Weights of a small mixture-of-experts language model, trained from scratch on English Wikipedia.
Experts: 80 experts in each of 13 layers, 32 SwiGLU neurons an expert, 6 picks a token.
Training: a variant of SOAP for the experts, 367M tokens, 5605 steps.
Below are experts of layer 4 (counted from 0) of a mixture-of-experts language model. Rows are named router (the router's row for the expert), down (a neuron's output weights, with its number) and show model dimensions 0-127. Each number is 200 + 30 x the weight over its row's rms, rounded and kept within 0 to 999.
Before each expert's rows: a language model's description of what the expert responds to. This comes from a sample of Wikipedia text that the model never trained on.

# expert 33
Given names, surname pieces and institution words such as John, Louis, -son, University, Court, often after "of" or "in".
router,230,231,183,220,226,199,225,158,224,148,210,226,190,178,193,167,261,187,197,218,138,249,189,210,184,191,186,199,206,171,195,218,238,208,211,176,177,245,237,148,262,169,204,184,243,190,275,247,208,273,144,208,176,170,181,187,183,212,241,203,195,233,243,246,172,196,195,189,151,242,142,219,215,179,227,190,178,195,255,198,222,203,229,193,181,228,211,151,228,153,221,165,183,248,165,216,223,189,191,176,182,230,223,251,149,208,191,256,226,164,200,149,214,181,239,230,201,201,194,185,167,198,233,239,152,182,167,167
down0,182,122,193,161,161,234,192,124,198,214,165,203,179,179,240,191,268,252,139,178,198,200,202,227,179,215,185,183,243,198,196,197,156,214,227,192,178,167,204,204,234,202,194,192,221,224,223,190,226,232,222,155,192,197,210,155,217,164,279,240,208,261,233,183,173,166,176,144,204,163,247,169,167,183,201,182,165,180,184,218,217,167,209,237,213,241,214,201,189,159,170,230,231,172,172,189,180,206,171,163,193,185,164,199,222,182,189,258,207,231,203,256,191,243,155,172,153,184,164,228,226,216,157,198,232,168,193,143
down1,191,210,146,243,188,243,251,207,200,199,229,220,180,226,253,227,198,195,185,223,234,159,181,183,138,192,223,160,242,200,176,229,196,193,201,228,230,196,195,213,219,233,196,158,200,140,229,174,221,233,218,262,129,172,198,254,251,198,199,222,220,218,267,159,213,218,173,212,173,229,199,161,235,179,182,229,234,182,214,220,168,238,192,189,171,202,288,219,182,200,201,226,186,256,197,185,225,213,201,191,228,170,205,187,172,133,204,181,199,150,233,200,243,154,209,201,226,214,220,152,203,181,221,174,204,178,198,266
down2,124,223,176,258,196,188,162,221,202,210,238,189,234,152,185,177,218,254,215,166,181,225,159,175,176,171,188,163,211,213,209,160,214,207,242,170,193,199,251,140,193,179,216,205,184,190,230,239,192,187,209,192,196,204,181,221,138,201,237,238,229,184,195,243,181,223,209,240,228,193,155,244,228,139,178,257,197,173,173,141,182,188,217,238,220,231,190,219,230,188,224,207,221,195,204,190,225,240,194,158,137,224,188,243,144,189,213,198,159,210,216,234,220,186,205,206,219,206,184,192,201,213,250,237,171,191,235,202
down3,197,202,188,176,208,214,200,145,171,226,175,229,223,177,193,213,200,151,242,239,167,226,209,218,227,216,191,179,171,190,205,247,221,169,243,180,201,226,278,150,226,161,196,181,227,202,208,202,199,231,214,178,234,147,204,224,255,214,241,227,232,253,165,221,190,201,184,185,183,169,277,196,194,214,256,184,205,195,155,239,235,202,198,173,218,192,152,215,155,208,204,193,241,186,205,177,196,207,199,193,180,187,217,205,219,211,149,214,163,210,204,174,176,223,196,160,172,234,212,238,259,233,266,229,145,203,214,201
down4,184,193,190,227,193,174,207,179,229,170,142,208,187,152,205,209,216,154,263,150,212,175,215,244,232,172,202,187,170,227,218,240,227,178,222,233,168,186,233,169,218,167,170,186,172,217,172,137,223,281,214,235,134,160,256,191,210,211,204,174,189,223,212,182,164,213,177,212,169,190,180,221,208,186,150,195,219,142,163,216,200,209,191,172,221,210,158,156,195,238,201,142,205,165,186,229,198,170,167,156,169,236,209,179,277,159,181,236,196,143,170,222,229,240,156,242,271,191,160,221,177,156,192,201,172,168,182,276
down5,221,196,168,207,208,220,265,191,170,162,185,173,221,211,208,191,174,218,214,212,143,200,198,224,174,223,134,158,157,172,211,178,140,231,242,206,146,240,234,197,221,199,196,195,218,152,160,195,148,214,153,221,157,191,228,198,200,257,157,215,162,253,195,185,189,213,161,251,207,269,253,173,265,149,231,176,169,191,229,193,213,227,219,189,203,190,199,183,168,172,210,285,239,204,175,183,171,194,196,231,218,168,186,202,225,201,138,195,232,210,161,215,214,231,188,233,265,249,199,202,216,239,171,205,200,178,168,250
down6,228,217,294,218,191,182,245,159,184,212,235,213,168,198,175,135,202,181,175,175,199,231,164,234,229,207,193,243,185,211,194,203,245,215,192,217,201,234,202,177,266,212,213,204,201,195,230,214,226,183,148,207,158,190,188,147,193,173,233,219,136,163,183,170,196,191,206,193,198,220,207,190,232,179,206,180,182,219,194,199,211,131,187,171,283,227,180,172,170,207,219,177,210,189,173,204,158,214,193,223,189,191,187,203,133,170,225,234,190,240,178,200,253,212,212,176,176,243,184,226,211,235,131,185,143,185,250,188
down7,228,206,254,206,201,215,179,204,161,243,206,199,179,163,220,214,189,213,231,175,172,213,170,230,157,226,179,193,191,171,272,135,234,161,191,214,225,218,202,237,186,235,163,201,189,138,231,216,192,223,206,224,164,236,183,218,162,196,175,232,196,182,223,140,227,223,216,221,173,225,137,226,139,202,215,156,223,134,200,241,229,161,253,146,209,171,172,179,203,278,246,173,186,203,200,192,206,203,161,191,205,230,203,197,181,200,193,194,177,202,173,179,175,199,203,232,213,144,217,224,197,168,262,215,217,171,164,156
down8,232,175,271,203,214,202,206,214,168,199,187,139,185,228,237,164,250,179,226,166,227,166,278,204,236,140,136,177,181,147,209,162,213,199,211,209,230,184,230,187,179,191,139,179,230,203,139,158,217,242,158,195,201,163,188,171,158,215,248,188,190,163,176,170,193,197,243,154,159,213,225,182,233,230,230,150,186,204,181,224,197,187,215,207,227,255,170,141,208,244,185,187,236,171,225,252,147,183,201,213,195,235,225,186,195,210,222,217,133,207,164,197,201,190,211,199,158,206,185,257,208,253,208,171,258,177,167,230
down9,178,202,205,237,177,188,188,183,181,198,202,199,239,212,182,222,166,165,240,248,218,153,188,200,178,182,172,235,179,169,187,179,226,244,208,221,225,181,228,256,188,207,168,164,237,209,173,259,179,138,209,241,180,282,191,208,195,210,208,186,238,176,185,229,220,211,202,206,170,236,223,196,209,172,195,220,228,242,186,225,169,142,173,195,178,222,252,207,183,213,220,219,236,180,191,231,186,191,195,215,183,142,215,215,224,142,184,214,208,217,189,213,199,207,228,228,240,173,188,225,206,205,242,211,115,202,181,249
down10,204,239,200,165,228,197,208,260,174,210,198,231,165,123,178,208,188,209,193,210,248,194,195,206,232,161,259,172,203,178,269,161,166,194,176,242,159,205,166,141,197,184,174,259,214,151,245,235,203,161,212,190,195,198,197,266,210,210,251,200,282,233,226,185,195,234,228,240,178,169,201,236,230,184,187,176,160,214,226,178,237,187,223,232,204,221,256,182,177,220,191,133,197,191,232,213,206,254,227,225,165,196,207,143,218,139,236,226,206,216,225,193,179,208,213,203,177,212,171,233,220,195,232,275,197,202,227,201
down11,179,211,194,161,198,272,237,232,158,230,255,154,162,209,225,135,198,233,214,145,211,288,156,199,208,264,232,192,226,183,206,187,256,205,192,171,218,178,197,213,206,225,173,168,166,198,214,223,236,184,174,204,233,189,194,168,189,267,251,205,247,182,202,237,174,193,211,159,176,134,144,171,138,158,161,194,190,158,172,216,207,211,225,200,229,176,227,207,229,216,215,179,183,228,205,130,238,164,188,133,226,253,217,210,149,213,214,238,212,133,216,166,186,197,177,169,179,206,220,229,202,157,176,177,216,158,209,195
down12,211,162,162,215,209,190,147,113,194,228,193,201,257,189,257,224,201,193,224,190,213,183,263,192,160,191,184,188,181,226,233,227,198,169,174,195,242,223,287,211,216,180,247,169,238,228,176,214,193,155,191,196,184,172,164,160,192,217,218,153,193,168,204,208,217,170,239,121,234,221,231,213,192,241,219,220,213,176,222,262,196,171,201,161,223,173,164,229,211,200,163,194,250,236,229,201,198,196,224,202,245,165,206,252,182,259,184,210,172,140,223,191,209,211,204,244,201,241,182,231,176,181,196,221,207,179,183,183
down13,221,159,214,230,200,196,233,186,202,208,187,203,202,185,165,246,215,116,173,196,234,177,184,205,215,217,193,189,178,169,186,164,178,201,187,245,221,207,199,145,218,189,218,209,176,214,218,199,190,197,192,220,163,246,272,157,160,198,178,164,255,212,198,193,182,183,215,259,178,210,168,179,231,191,181,103,193,159,186,237,179,214,193,210,163,218,209,188,192,237,181,171,137,254,192,256,209,249,225,193,174,203,188,179,237,217,202,150,255,201,171,222,129,201,156,200,241,219,201,196,215,218,208,250,220,216,243,119
down14,218,221,226,173,252,191,261,248,230,153,164,201,205,250,206,221,190,236,256,177,179,178,200,207,200,171,213,196,168,287,125,199,188,173,169,202,181,215,188,182,249,172,236,226,251,189,137,188,221,221,198,166,230,147,200,184,223,208,192,194,224,205,154,223,164,205,175,258,273,183,125,200,148,220,203,177,168,207,171,202,197,224,203,177,206,194,156,146,228,166,212,170,178,115,205,215,196,190,236,208,199,236,208,177,217,203,204,228,194,226,215,225,228,210,183,213,219,186,237,204,184,217,189,180,244,228,249,192
down15,213,181,154,214,211,218,167,212,168,240,226,190,146,198,223,199,210,167,243,187,197,173,227,196,204,199,165,189,195,209,205,238,287,227,143,189,220,239,173,207,197,239,204,208,207,232,225,210,175,181,218,176,195,188,198,225,177,162,218,232,245,160,216,190,206,180,186,209,204,143,229,230,216,169,192,220,216,155,191,221,205,183,131,166,216,190,217,211,191,236,215,196,224,204,223,191,161,206,150,161,241,251,204,217,212,203,191,180,231,243,253,173,236,224,256,195,199,185,142,199,223,218,211,206,238,179,199,202
down16,198,184,214,206,215,183,208,167,238,241,211,220,191,205,163,199,207,176,203,202,188,173,181,231,202,160,198,195,174,241,208,155,252,243,205,220,247,223,212,223,211,160,200,267,235,168,193,250,175,219,226,230,177,175,229,188,264,228,192,235,212,300,262,164,177,143,179,134,199,217,202,223,164,213,164,200,183,195,239,212,202,139,171,166,191,171,236,140,182,206,222,164,234,244,177,186,153,225,268,211,213,185,136,146,207,217,222,180,258,217,209,214,235,195,178,209,203,227,185,206,204,186,194,249,198,192,192,202
down17,158,160,207,222,199,200,244,225,205,198,167,158,191,223,186,134,232,240,144,246,170,221,219,257,204,202,180,165,169,182,137,175,188,195,160,194,175,187,233,227,216,204,179,171,305,158,269,205,238,203,195,231,186,165,223,186,210,180,167,186,198,224,207,188,210,194,219,164,220,189,160,226,170,181,167,177,208,205,180,248,229,219,202,201,192,191,216,222,188,163,203,250,154,211,149,186,187,202,248,167,231,187,195,209,184,141,195,193,223,237,266,230,210,201,215,181,194,199,248,196,184,201,181,238,172,215,201,178
down18,201,228,170,176,220,130,209,226,184,143,143,219,246,225,198,213,179,184,261,155,223,171,187,162,201,223,201,209,179,215,156,211,242,167,200,199,168,221,225,190,181,210,192,213,184,150,189,156,186,192,214,187,154,211,179,240,216,155,194,237,160,247,173,173,176,225,174,254,218,261,229,212,223,240,213,220,136,191,214,218,218,209,173,229,162,247,218,193,182,206,171,186,205,201,149,222,198,220,189,187,214,212,219,192,216,200,168,191,235,190,267,165,200,166,188,179,240,201,207,174,249,171,235,226,184,224,189,220
down19,174,198,204,188,185,165,202,240,161,173,236,238,220,159,153,188,207,250,259,218,164,205,234,186,190,227,229,170,195,221,197,152,164,248,144,212,232,156,200,174,218,188,166,225,163,209,155,183,196,190,185,139,186,235,193,186,206,198,261,171,176,191,213,193,218,240,182,149,221,228,148,168,249,145,200,252,204,249,243,204,146,165,207,232,228,139,168,208,197,190,152,215,180,227,209,227,159,187,174,196,217,216,274,150,161,224,232,219,190,181,208,192,204,168,208,227,219,203,192,189,123,199,199,201,109,229,228,248
down20,168,169,216,159,170,212,172,171,202,178,174,254,162,220,181,185,246,179,185,215,144,201,187,208,211,194,185,176,194,232,137,194,249,245,212,155,153,201,128,204,208,144,200,171,233,183,87,186,184,214,225,138,187,175,182,234,185,206,174,215,211,235,173,226,202,235,219,194,144,192,206,191,201,200,159,245,228,171,215,209,209,211,144,89,226,173,184,227,213,167,198,205,222,208,155,165,243,207,197,306,183,201,229,218,206,142,244,206,175,214,254,183,190,237,170,191,142,191,183,185,206,187,240,213,218,189,172,219
down21,188,211,197,152,138,229,129,214,137,194,195,205,179,118,201,209,243,165,188,190,191,275,198,185,218,205,220,196,178,222,192,262,208,216,209,218,221,173,182,202,166,203,204,136,177,250,192,169,194,180,164,167,196,209,228,158,153,199,163,204,163,125,208,233,204,211,162,206,211,187,240,185,157,222,191,196,172,200,203,202,206,193,163,235,211,104,159,202,217,186,235,171,200,210,228,149,198,235,200,208,193,208,225,205,184,228,208,196,172,200,222,179,204,164,208,209,208,233,218,234,205,200,200,227,259,253,190,183
down22,206,192,221,211,210,171,165,205,175,202,156,201,214,184,250,142,268,177,213,191,197,196,192,173,210,156,215,161,184,249,212,216,204,148,227,199,202,196,199,180,203,212,206,199,213,224,213,205,220,225,209,225,149,191,172,149,181,207,245,190,227,125,204,179,239,199,209,191,163,212,194,188,170,223,231,174,269,194,208,198,208,219,195,206,180,233,157,227,181,201,193,124,227,195,226,182,153,141,200,218,202,240,141,214,201,185,161,191,152,207,217,219,127,187,232,177,219,210,221,195,181,165,198,209,200,227,224,130
down23,150,246,244,185,217,206,225,176,174,205,218,226,194,171,214,227,183,197,170,182,209,212,200,232,185,212,220,230,238,208,173,219,190,239,218,212,144,210,241,194,219,181,260,163,164,257,228,134,194,226,226,180,215,177,267,248,247,215,195,203,174,237,243,197,163,184,200,144,170,169,205,180,171,219,228,217,202,196,221,270,143,220,236,197,228,250,251,224,175,250,190,220,206,230,235,162,184,234,195,173,184,211,167,219,174,198,119,210,214,271,201,167,141,222,177,266,226,215,147,186,214,197,227,169,199,243,234,209
down24,224,216,263,138,194,138,168,174,174,181,150,191,176,219,211,254,218,196,211,262,232,196,270,223,254,225,205,178,170,177,237,132,165,213,203,219,239,122,231,175,174,193,228,230,181,279,236,184,232,203,223,248,162,202,129,197,228,198,217,154,208,194,198,259,212,217,166,162,221,183,137,228,217,210,131,166,245,225,198,222,173,167,187,223,160,213,134,194,145,234,184,153,211,217,187,234,180,201,202,212,237,215,191,183,261,179,184,182,178,213,199,174,224,186,171,204,179,195,230,232,215,207,239,187,183,206,204,185
down25,202,159,169,212,169,233,209,215,169,165,188,141,220,214,221,192,215,230,163,260,139,203,214,223,181,278,194,290,209,224,205,178,193,189,169,234,221,247,155,134,217,184,184,153,209,176,206,186,199,274,191,214,197,171,173,176,167,239,211,261,201,183,281,217,220,175,174,213,158,193,210,176,167,177,227,227,181,208,198,246,207,185,175,197,144,190,272,223,204,202,246,190,145,220,160,138,162,229,206,241,208,171,173,210,214,147,224,239,172,187,189,198,224,228,238,234,247,206,173,234,170,187,207,160,158,213,220,237
down26,182,177,206,168,163,163,181,230,223,225,234,222,230,188,227,218,245,252,194,220,187,205,173,197,230,185,238,262,175,242,198,225,249,193,166,223,195,214,232,204,138,211,243,187,127,221,188,174,129,212,218,195,197,174,231,214,213,209,240,225,191,204,190,179,239,182,199,178,181,126,190,193,153,226,207,199,155,238,198,168,248,229,152,237,192,144,184,210,155,180,180,201,184,213,179,215,222,214,177,214,236,211,221,175,236,239,218,192,168,194,174,195,202,168,188,203,212,193,166,196,194,156,150,149,193,164,225,204
down27,207,193,228,218,208,263,136,240,149,211,137,168,146,167,181,236,199,213,167,179,230,217,180,236,226,190,206,204,165,199,231,190,228,185,182,180,205,197,212,179,186,215,189,201,229,185,201,156,198,202,194,171,166,228,230,200,211,211,173,226,199,201,241,244,230,200,216,175,173,183,180,221,184,179,216,197,192,218,202,158,187,189,215,173,220,152,222,177,231,195,162,239,232,168,188,197,189,216,159,156,155,172,198,247,205,162,214,212,216,156,240,185,179,193,232,231,231,179,172,268,178,197,240,264,122,236,207,252
down28,172,182,211,201,244,197,177,221,173,186,191,168,174,168,196,198,137,187,214,262,200,207,233,168,208,133,198,189,131,174,191,206,222,174,211,228,204,197,227,170,168,163,207,204,195,223,175,183,228,192,167,212,157,238,236,181,226,138,164,230,267,218,190,185,187,210,191,203,225,167,217,214,236,224,196,154,195,215,218,179,198,282,169,267,216,205,137,232,200,211,170,178,184,197,239,227,209,159,184,205,220,210,159,171,204,160,180,223,208,170,171,212,206,108,156,216,222,162,242,233,237,224,236,213,164,241,230,156
down29,197,225,198,178,214,214,209,209,203,257,187,205,224,248,198,219,212,163,201,204,215,166,204,216,203,240,195,192,203,220,243,208,176,224,233,189,173,194,220,159,207,158,158,161,180,178,235,157,182,205,215,222,208,225,148,133,150,220,173,193,194,269,115,232,212,218,215,229,194,178,188,200,182,194,198,200,214,249,227,188,137,215,238,171,187,198,176,233,211,204,188,216,208,150,203,260,227,169,181,219,147,264,217,183,202,197,170,195,271,226,180,230,250,240,232,189,186,199,233,205,175,176,253,200,228,198,199,221
down30,242,224,194,235,207,228,218,276,225,229,201,245,176,213,211,187,211,205,193,181,197,217,214,175,168,171,249,209,183,213,232,208,183,225,135,244,191,204,213,226,189,231,199,245,142,193,185,155,237,215,253,182,170,177,161,212,152,234,224,196,207,114,161,183,259,183,206,204,192,188,207,177,194,197,243,159,176,249,218,240,196,168,239,191,203,172,229,181,211,193,249,181,168,179,197,171,199,182,190,217,259,228,195,163,171,198,194,207,191,173,258,202,204,175,195,202,155,252,157,237,209,228,173,194,219,213,233,200
down31,242,175,244,257,173,175,185,186,150,209,163,205,193,196,178,257,194,152,193,245,255,221,230,234,274,196,201,125,192,207,207,213,185,221,140,240,200,175,239,195,196,220,207,197,227,191,195,204,163,218,232,147,199,181,238,201,244,226,208,257,240,260,170,224,180,217,184,228,239,199,204,178,197,184,188,230,199,260,215,179,249,254,245,204,157,175,244,201,156,198,191,238,212,227,213,203,160,173,197,189,195,161,200,162,145,163,195,194,200,281,195,215,219,231,160,185,195,203,162,179,213,195,198,212,204,189,191,151